Experts of a small language model.
Size: 10 layers, width 192, 56.8M parameters.
Below are experts of layer 6 (counted from 0) of a mixture-of-experts language model. Rows are named router (the router's row for the expert) and show model dimensions 0-191. Each number is 128 + 32 x the weight over its row's rms, rounded and kept within 0 to 255.
After each expert's rows: "mostly gets" lists some tokens that are sent to it at least half of the time. This comes from a sample of Wikipedia text that the model never trained on.

# expert 28
router [194  66 138 132 117  79 178 136 140 146  87 130 151 123 149 133 115 132 143  83 113 130 132 133 127 153  96 109 120 172 144 145 141  88  91  97 187 108  76 133 123 166 154 129  81 123 182  55 116  87 154 144  94  92 143 162 153 108  76  67 125 125 162 190 144 118  72 164 113 172 131 116  86 115  99 144 121 126 120 151 105 139 155 168 128 154 122  71 121  91 139 117 172 122 122 125 157 159 132 140 120 151 140 139 103 113 159 159 157 122 165  73  94 131  98  68  98 166 163 152 135 125 160 129 160 123  75 107 158 125 133 136 117 125 135 129 122 135  88  63 122 141  85 132  35 162 144 152 137 187 101 105  98 192 161 130 157 130 117 135  74 109 156 169  76 119 104 106 112  91  82 139 169 100 137 174 183 112  81 111  99 154 230 109 161 201 214 119 155 128 133 110]
mostly gets: " attended", " at", " Billboard"

# expert 29
router [133  64 132 107  84 107 153 125 137 159  44 159 186  50 160 130  73 152 120  48 114 121 132 136 111 136  92 144 185 155 135 152 117 153 112  87 162 182  81 197 147  96 154 139  96 151 162 102  98 130  98 131 121  94 125 135 164 110 110  78 133 148 131 178 136 129  98 111 153 178 149 145 125 111 146 143  91  94 126 135 120  92 174 131 111 117 101 163 203 167 165 136 146  61 146  92 123 144 130 165 152 184 103 148 101 131 183 195 142 159 130 108  50 127 110 115 135 192 177 140 116 141 162 132 134 143 101 101 172 135 104 101 112 103 114 190 138 111  97  92 154 130  85 133 116  87 103 158 147 144 102 111  69 142 160  94 140 139 152 134 101 118 108 183 138 128 173 106  59 106  82  99  91 113 117 165 141 102  83 185 115 133 176 134 126 201 140 151  96 126 160 104]
mostly gets: " their", " whose", " our", " Its", " its", " these"

# expert 43
router [166  49 174 152 121  84 100 169 145 178  64 142 119 143 119 133 148 192 149  79 144 121 143 131  89 165  51 137 122 167 170 179 175 162  92 118 135 151 146 111 107 167 124 117 127 147 162  98 126 136 128  91 121  74 147 122 121 102 158 121 117 128 172 154 192  83 125 145 123 170 175 132 100 116 118 114  63 102 182  86  44  90 108 148 106 124  79 136 147 150 150 165 131 121 160 132 121 107 185 135 180 154 169  90 147 120 146 152 135 105 140 126 107 107 106  98  76 167 189 141 135 117 117 178 165 123 132  62 144 100  54 124 123 143  90 173 104  90 108 107 137 161  94 104  97  86 132  92 136 151 136 100  76 128 152 116 114 116 133 157  73  69 136 128  69 161 167  94 105 157 119 152 136 107 140 114 107  94  75 163 102 134 166 122 110 162 148 200  57 112 136 109]
mostly gets: " They", " This", " he", " she", " He", " they"

# expert 24
router [157  57 167  94 116 102 161 168 143 183 100 184 120 112 168 115 120 169 118  89 130 130 122 127  74 175 109 148 154 180 168 162 111 129  68 121 157 141 124 137 114 112 152 123 126 165 176  90 115  87 123 142 126  85 134 167 116 112 116 112 136 141 146 154 175  79  94 174 163 183 126 150  65 147 128 144 115  83 159 115  88 105 130 115 153 113  99  89 163 150 156 150 133  89 161 132 148 157 187 141 151 178 146 128  88 100 148 161 149 146 177  85  78 104  85  82  94 168 141 155 153 134 155 169 146 129 146 107 126 142 103 120 133 157 102 173 126 120  96  82 134 167  81 102  94  97  78  86 156 157 133  83  71 152 175 102 149  95 176 126  67 109 158 149  88 165 167  75  80 122 112 183 183 140 121 138 129  80  97 159  89  99 163  74 167 185 146 164 131 140 195  90]
mostly gets: "incumbent", " Jr", "second", " Gai"

# expert 53
router [156  68 158 114 118 119 168 128 104 181  44 149 123  87 158 107 124 152 132 104 120 109 118 140 102 167  87 144 173 186 184 189 129 133  99 112 131 161 106 156 150  95 146 140 132 189 163  99 132  85  95 165 149 107 108 161 128 150 125 132 165 139 137 150 185  85 116 141 158 178 153 174  94 114 121 114 142  61 163 117  67 114 118 115 170 118  93 105 149 163 124 152 157 100 162 179 117 155 136 177 151 175 158 130  91  64 149 140 166 143 145  76  83  90  99  54  87 186 143 148 132 109 130 164 136 125 132 109 120 141  97 155 132 161 102 166 131  93 111  94  96 154 129 122  67  71  80 121 146 183 128  68  80 176 164 116 124 104 157 132  82 118 175 126 106 193 145 111 100 141  94 188 143 138 107 109 107  89  84 176 118 108 153 106 167 158 156 165  99 143 170  89]
mostly gets: " However", " During", " After", " According", "On", "According"

# expert 6
router [178 121 159 171 133  94 207 115 113 185  64 210 165 106 171 128 116 120 115  86 102  92 135 126  70 170  72 104 187 169 158 173 138 151  61 122 145 156 135 179  96  87 131 114 159 163 131  67 128 114 101 141 122  69 134 157 174 112 105 107 176  94 151 160 130  84 122 125 142 176 128 137  96 118  92 110 117  88 139 109 112  95 166 102 122 113 116 100 149 174 160 116 133 103 164 157 147  87 179 147 151 157 124 115 121  64 170 156 138 140 167 127  74 129  89  94 106 143 150 144 121 127 166 150 112 108 102 132 109 113 116  76 140 180  87 122 147  93  95  63 155 148 127  83  87 110  80 103 205 128 153  88 124 169 172 125 127 109 182 110 131 114 164 203  61 143 139  76 110 110 120 146 167 144 142 136 142 103 154 143  90 111 121 121 126 146 142 138 127 192 173 112]
mostly gets: " Cry", " Bert", " Gai", "cin", " Saf", " Wis"

# expert 5
router [135  78 150 121  77 148 147  95 113 163 109 154 122 134 137 135 112 168 109 124 115 137 111  86  80 193  81 150 121 150 124 157 128 169  99 135 159  98 113 118 107 106 130 104 115 180 161  96 117 108 156 108  96 131 159 169 146 141 100  87 173  88 139 163  99 103  89 172 166 147 115 134  97 140 128 152  73 118 123  81 110  81 149 108 132 113 126 143 136 143 165 164 177 106 141 155 157 110 166 137 159 137 170 147 133  70 110 167 201 134 153  96  68 154 152  99  96 157 226 168 107 184  93 144 113 108 110 127 177  98 123 140 120 122 111 143  93 113  78 107  77 162  76 138 120  60 116 108 126 170 128  81  98  88 195  84 148 123 152 154 116  99  94 141 119 130 155   0  56 139  92 133 184 116 134 113 117  92 124 130 123  94 158  85 162 193 151 169 106 125 132  97]
mostly gets: " named", " album", " titled", " renamed", " song", " word"

# expert 27
router [125  80 114  98 155 157 143 153 136 147 119 183 150 104 167 102  76 132 134 145 126 141 180  85  86 139 110 149 149 138 149 140 130 138 109  94 127 133 164 149 109  93 140 130 138 174 148  92  97  88 106 125 183  52 120 223 202 151 137  79 113 106 145 161 144  73  69 162 117 165 165 135  93 133 106 157  85 117 186  90 138 166 158 132  79 179  88  81 138 194 130 125 113 123 129 136 131 108 118 108 143 160 124 131 129 116 135 141 129 153 159 113  90 123  79  84 131 136 107 187 186 168 166 123 125 112  78 106 178 121 113 148 169 172 132 139 146 157 108 113 123 149  67  92 111 105  88  58 139 163 128  60 140 188 153 147 172 110 159 102 135  72 132 118 103 137 112  85  62  52 132 151 177 150 132 137 157 123  85 124 102  78 140 116 194 179 153 144 120 130 169 131]
mostly gets: " \"", " [", " “", " (\"", " '", " Phylum"

# expert 50
router [134  72 124 142 111 132 106  99 162 139  94 152 115 118 147 156 114  77 131 111  99  77 126 133  82 176 101 120 135 162 166 169 143 100  79 130 131 149 109 177 112 157  88 146 114 176 153  64  98  68 104 137 112  34 124 144 151 164  95 111 112 126 117 188 122 115 155 125 190 118 182 135 114 162 151 137  76  96 182  80 137 118 186 136 131 141  92  77 120 149 134 148 127 116 142 124 114 136 182 187  95 157 153 120  82 118 185 145 139 171 171 115 135 131  92  93 114 151 115 154 156 159 174 191 149 139  77  79 163 116 126 131 122  98 125 141 128 168 137  67 158 132 157 104 130 113 116 133  94 128 111  53  81 122 171 131 131 101 165 165 100 125 145 103  91  94 197 107  75 116 103 149 165 151 102 174 130  59 145 148 121  98 139  98 188 161 129 132 111 172 203  57]
mostly gets: " −", " ±", " (−", " ."

# expert 61
router [106  29 110 169  85  63 135 175 113 163  98 135 161 107 149 170 118 124 115  75 104  76 130  93 102 196  88 126 175 151 129 127 160  85 110 139 193 129 111 164 117 163 132 179 125 166 184 107 162  82 132 159 132  77 118 193 104 130 116 159 135 112 138 168 119 104 138 161 125 154 111 165 118 131  92 164 101  61 135 155 115 132 110 138 134 134 113 169 149 158 155 178 184 101 143 133 124 169 135 129 191 131 188 113  52  92 160 168 158 130 136 142  94 124 119 100 159 179 195 176  88 114 117 149 116 121 126 119 144 108 109 130 145 171  80 143 137  70 139 112 133 153  91  96  97 117 115 135 126 114 148  98 155 144 167 117 132 119 174 108  80  98 130 106 103 194 105  95  66 131 109 126 154  87 113 146 143 120  83 161 142 105 154  85 178 164 149 164 153 207 159  84]
mostly gets: "=", " largest", " oldest", "|", " Another", " greatest"

# expert 2
router [155  66 141 114  95 133 139 132 137 192 125 178 153 104 168 116  88 143 115 106 110 130 139 127  67 167  97 143 166 184 169 153 144 141  66 129 148 117 133 117 100 126 166 131 124 169 174  98 127  89 115 126 115  69 128 171 117 122 116 114 112 100 151 180 185  78  98 181 145 201 140 139  69 148 145 131 133  68 166 140  66 109 138  96 115  98  84  88 152 132 135 167 124  92 136 149 140 135 159 139 167 160 152 165  96  84 129 174 120 134 171  78 101 112  80  89 122 169 159 151 144 143 135 165 138 154 133 102 149 100  96 135 107 157  90 184 143 126  91  90 115 158  83  95  99 113  69  77 162 160 133  89  75 144 182 111 160 123 161 147  39 119 152 137 112 150 161  89  74 112  88 170 170 138 112 114 143 108  88 157  93  77 171  96 125 187 152 141 135 157 179  88]
mostly gets: ")\"", "ي", "ι", "μ", "ν", "ρ"

# expert 12
router [152  51 157 106 108  94 146 181 133 186  94 184 126 103 158 120 115 167 119 104 129 115 118 119  75 169 101 150 159 181 168 156 112 127  68 119 157 153 125 135 121 116 148 111 122 181 166  90 133  68 119 138 130  88 117 174 107 108 117 103 127 128 146 159 180  89  94 172 157 181 138 154  68 136 118 148 116  79 175 106  93  95 130 121 149 112  98  91 164 142 168 151 111  98 169 124 133 141 183 149 158 165 153 136 104 100 137 157 144 138 173  96  74 106  88  74  99 177 140 149 166 136 150 173 157 125 143 101 136 138 105 117 134 166 104 169 134 118 100  86 123 158  80 102  91  97  72  86 150 173 122  77  71 154 164  98 151 103 162 125  78 109 151 136  94 173 156  70  69 126 101 187 182 145 119 141 136  85  90 151  80  95 163  84 163 185 139 152 128 152 186  90]
mostly gets: " Arthropoda", " addition", "})", "uncredited", " Known", "Species"

# expert 22
router [130 111 131 112  76 109 174  99 144 154 111 162 174 103 135 115 148 113 177 114 137 156  80 137  76 154  80 139 162 154 162  92 153 172  80 124 130 162 145 129 121 157 141 141 108 135 131 113 162  99 143 139 110  90 167 200 151 148  77 131 138  87 145 137  89  94 111 152 131 165 169 139  34 149 154  98  99  90 135  98 122  89 119 127 104 119 140  70 191 130 150 113 114  95 182 145 146 142 185 170 147 171 195  87  88 106 169 156  99 137 122 110  88  98  95 102  56 173 114 128  79 153 157 138 144 111 135 138 163  87 105 107 145 137 107 181 107 124  69 114 166 133  92  62 107 164 142  79 142 124  85  83 122 213 158 147 169 139 172 115  96 109  95 149  70 171 108  64  78  88 110 151 143 141  81 129 164 122 116 133 134 161 170 147 108 137 177 184 125 143 148 131]
mostly gets: "BC", "RA", " RS", "OS", " NA", "ET"

# expert 39
router [128  41 153 136  57 114 105 111 112 125 192 137 136 140 109 103 130 144  86 127 125 138  84  76 109 212 110 132 161 185 145 172 152 115 103 140 139 140 128 140 131 174 138 153 128 137 118  92 162 134 122 171 177 136 167 139 144 132  86 115 127 152 155 164 146  91 111 165 154 137  95 154 103 160 121 126 107 128 219 188  95 101 142 137 173 136  72 130 155 112 130 133 138 118 151 159  57 133 168 186 141 157 163 124  84 116 150 131 135 191 187  96 120  49 136  85 120 167 130 128 140 181 135 141 139 158 104 121 108 145 113 134 161 119 139 140 135 104  95  77 116 175  74 155  69 129  54  92 155 154 124  80  87 166 169 105 116 145 143 114  58 120 111 201  94 141 121 117  80 140 103 170 150 160 118 152 117  84  87 143  82  96 187  70  95 147 143 125 106 132 165 132]
mostly gets: " •", " Insecta", "DST", "Gls", "–:", " UTC"

# expert 54
router [152 122 166 171  95  81 156 133  60  98  77 144 161  99 181 123 154  94 150 106 119 105 133 123  57 175  60 150 160 192 165 133 105 119 105 117 157 150 155 131 125  99 148 144 103 213 165  52 102 100 102 129 130 101  92 156 150 163 114  92 198  90 134 170 134 108 146 135 129 131 105 123  90 114  91  88 131  55 168 123 148 110 122  87  99 115  70 122 120 184 145 110 150 122 152 193 117 114 161 212 149 178 133 129  69  87 173 152 133 162 175 105 101 147  96 122 131 107 129 161 126 168 103 151 130 101 115 100 154 123  80 117 164 214 107 138  84 115  97 118 120 135 141 125  99 136 158 141 154 173 155  93 129 133 148  92 148 111 153 116 154 134 156 229 140 160 126  86 113  87 117 146 167 120 138 140 171 103 151 126  67 103 137 113 122 136 182 146  97 156 135 137]
mostly gets: " Nik", " My", "Love", " Py", " Dark", " Dim"

# expert 44
router [131  77 156 106 147 133 163  90 145 123 149 198 165 107 147 141 163 140 127 139 140 119 116 135  96 127 124 154 137 146 149 217 153 114  99  61 161 173  80 183 103  96 135 107  90 164 142  73 122  87  92 139 137 100  90 145 119 164  77 143 185 138 185 158 214  87 126 156 166 146 170 160  93 177 151 131 135 127 179 104  98  99 154 140 159 126  82 118  90 135 141 120 124  45 155 151 143 111 150 130 187 188 157 115 100 140 176 117 104 164 147 112 109  89 105  78 111 179 162 161 101 131 108 188 143  60 153 120 150 178 100 155 144 131 153 152 143 149  94  83 115 142 113 136  97 123 130 117 118 186 146  82  68 177 103 124 141 123 132  93 108 129 127 165  99 137 101 109  73  66  90 164 157 173 134 142 129  98 105 155  91  70 132  76 138 150 101 123  79 101 132 120]
mostly gets: " get", " asked", " able", " tells", " wanted", " find"